config.yaml
n_layer: 8
d_model: 224
n_experts: 32
experts_per_token: 2
d_expert: 192
d_shared_expert: 384
activation: "squared_relu"
moe_layers: [1, 2, 3, 4, 5, 6, 7]
router_score: "softmax"
normalize_top_k: true
routed_scale: 1.0
balance_loss: 0.000452
balance_bias: true
router_logit_norm: 1.0
init_std_router: 0.0236
lr_router: 0.00157
n_head: 4
n_kv_head: 4
head_dim: 64
vocab_size: 8192
norm: "rmsnorm"
norm_place: "pre"
norm_eps: 1e-06
positions: "rope"
rope_base: 1270.0
rope_fraction: 1.0
qk_norm: true
attn_scale: 0.165
tie_embeddings: false
parallel_block: true
extras: ["capped logits"]
init: "normal"
init_std_qkv: 0.034
init_std_o: 0.0
init_std_up: 0.034
init_std_down: 0.0
optimizer: "muon"
lr: 0.013
lr_mult_down: 1.5
beta1: 0.9
lr_head: 0.00744
warmup_steps: 50
schedule: "wsd"
decay_fraction: 0.927
decay_shape: "linear"
final_lr_fraction: 0.0
batch_tokens: 65536
seq_len: 256
doc_mask: true
train_tokens: 648200000
steps: 9891
dataset: "wikipedia_en"
Below are experts of layer 2 (counted from 0) of a mixture-of-experts language model. Rows are named router (the router's row for the expert), up (a neuron's input weights, with its number) and show model dimensions 0-223. Each number is 50 + 15 x the weight over its row's rms, rounded and kept within 0 to 99.
Before each expert's rows: a language model's description of what the expert responds to; "gets" lists some tokens that make up at least twice as much of what it gets as of all text. This comes from a sample of Wikipedia text that the model never trained on. Tokens count by the router's weight.

# expert 29
It responds to: Final letters and quotes
gets: "s", "\"", "e", "n", "y", "a"
router:69 45 45 86 53 61 43 48 56 60 54 38 51 38 57 64 36 49 30 45 41 34 54 50 33 75 60 76 14 66 81 54 46 17 49 38 30 66 69 15 76 78 50 38 51 60 19 41 50 30 21 44 54 62 31 77 62 73 34 54 56 38 47 86 66 53 31 48 51 35 31 45 02 36 62 26 83 48 58 60 68 69 64 41 60 58 64 44 64 33 51 63 42 35 29 52 56 45 28 67 62 31 41 21 61 52 44 51 35 42 47 78 46 52 44 51 58 18 41 47 80 77 42 46 43 55 48 69 41 65 40 54 40 51 64 53 58 42 64 50 42 34 52 52 67 39 43 57 55 37 51 60 50 68 74 31 24 37 54 37 21 43 56 39 61 41 50 50 41 56 39 61 48 52 30 71 56 46 47 63 41 73 26 47 55 47 45 54 69 34 30 39 49 65 53 61 14 44 34 57 50 47 23 24 57 46 49 67 53 35 61 35 69 38 29 68 42 51 45 37 64 41 35 59
up2:68 62 44 36 34 56 34 53 47 39 60 63 41 47 54 84 53 56 48 59 59 63 28 42 56 31 43 65 74 39 84 46 43 54 29 54 45 56 63 69 17 64 18 50 51 46 30 74 57 46 30 25 48 42 71 40 30 64 65 44 61 55 49 32 52 85 47 51 63 44 43 99 72 35 34 32 67 57 54 33 64 42 57 52 42 45 57 43 36 49 47 68 56 40 43 56 10 50 44 59 63 27 33 48 49 60 29 59 81 28 47 84 54 45 56 56 47 47 43 36 58 46 84 45 69 51 46 48 59 70 66 33 25 43 48 66 56 68 42 49 51 72 40 43 70 55 25 50 44 64 69 67 51 56 63 69 55 44 60 70 53 44 34 34 56 38 56 34 37 39 43 06 49 51 34 72 73 67 71 35 20 60 51 38 37 52 57 50 54 78 48 46 49 45 53 60 54 45 70 47 48 31 52 29 54 45 39 60 46 21 55 34 74 32 73 58 52 90 64 63 52 44 22 44

# expert 30
It responds to: Relational prepositions
gets: " of", " with", " for", " under", " between", " against"
router:57 60 64 60 42 66 58 61 52 45 55 50 48 40 55 50 36 61 38 68 66 50 54 34 35 48 39 51 47 72 52 50 55 74 41 51 39 18 58 38 13 33 46 22 27 68 64 70 69 41 60 68 49 61 37 48 36 43 65 59 38 52 52 78 54 41 24 28 29 47 45 63 80 64 26 54 44 42 40 66 42 32 46 47 73 47 12 32 64 60 52 56 46 52 55 19 22 77 36 41 52 48 64 57 45 37 47 71 52 71 68 26 64 49 38 39 24 46 80 45 68 47 40 36 73 18 64 46 55 43 79 58 64 53 74 48 39 70 74 55 32 55 70 60 37 87 36 26 58 37 27 46 52 56 33 59 40 65 34 42 68 37 49 70 46 46 69 62 33 69 54 44 14 54 42 10 38 56 59 75 48 52 50 48 53 60 53 42 37 21 49 27 79 49 44 26 63 49 43 53 42 22 58 59 55 44 53 59 60 46 44 47 30 84 50 26 58 37 29 58 53 58 48 40
up0:40 55 52 49 48 47 52 39 59 59 61 57 41 58 42 30 62 66 77 70 28 36 52 71 66 22 06 82 59 42 45 51 32 32 50 48 47 30 53 40 54 27 75 39 64 73 57 45 51 38 51 45 44 48 46 75 62 22 38 49 62 55 49 62 36 57 59 33 47 39 74 58 47 54 41 35 65 42 41 53 51 75 42 51 42 52 52 69 68 49 50 42 68 44 38 58 52 60 35 69 50 55 72 54 21 42 57 42 83 43 38 70 59 29 60 65 69 81 44 50 57 46 73 62 85 85 32 46 81 61 37 44 65 40 44 30 69 44 46 52 75 65 52 32 33 61 65 45 55 38 42 43 70 66 28 69 54 66 34 33 38 51 70 44 59 46 39 37 38 38 65 41 34 31 70 49 64 65 53 82 64 75 50 66 45 29 54 52 50 30 64 89 55 56 29 43 45 51 34 38 52 75 17 61 50 51 34 71 28 38 63 45 58 27 71 34 62 60 74 51 81 78 65 37

# expert 7
It responds to: Closing brackets, word endings
gets: ")", "'", "g", "o", "}", "e"
router:68 36 46 51 43 60 45 41 47 41 31 52 35 34 44 63 49 55 32 25 54 28 46 38 68 39 54 40 37 62 61 62 51 68 32 32 15 23 59 52 75 61 63 35 53 44 35 73 70 21 31 55 28 43 76 42 44 78 51 51 66 71 41 61 51 49 48 39 69 25 54 38 50 19 63 47 78 41 41 31 69 46 48 65 36 62 43 70 35 44 48 66 50 61 37 76 43 62 76 70 56 40 35 79 42 56 52 67 48 23 70 45 53 29 54 55 37 48 14 38 68 61 54 61 28 82 49 68 50 59 39 70 31 51 64 24 69 43 37 51 60 57 47 36 44 19 48 26 49 75 96 52 45 51 54 36 38 51 59 62 57 57 32 47 66 39 58 36 50 25 46 76 67 44 43 53 56 56 72 67 39 72 29 57 53 65 40 58 66 22 59 47 47 52 57 71 49 59 52 69 70 46 35 35 56 59 65 58 65 28 14 63 55 27 68 42 34 21 47 48 59 33 43 53
up0:48 36 43 34 71 53 32 74 49 42 49 55 23 51 14 58 65 37 66 44 41 99 50 70 44 51 55 64 67 70 34 46 65 43 33 54 54 45 57 56 56 73 43 59 33 49 37 25 57 59 55 38 54 27 77 42 49 88 52 36 62 54 31 55 41 52 41 45 61 37 73 36 75 46 48 71 43 67 55 62 46 53 23 35 32 48 31 47 63 68 32 72 40 22 32 39 41 53 26 71 31 42 37 61 52 59 66 67 48 46 53 79 73 47 57 47 51 16 65 37 68 82 45 40 58 41 38 54 56 60 46 53 34 63 32 18 34 38 54 53 56 45 32 63 36 78 47 62 38 56 52 14 33 41 63 51 55 34 63 44 18 57 29 39 68 46 51 32 63 17 66 48 52 70 40 72 78 45 49 49 53 62 49 69 25 36 39 40 35 39 51 56 42 61 51 70 71 40 54 43 44 51 53 35 46 70 70 61 62 31 59 35 54 37 48 22 32 27 67 38 42 37 29 71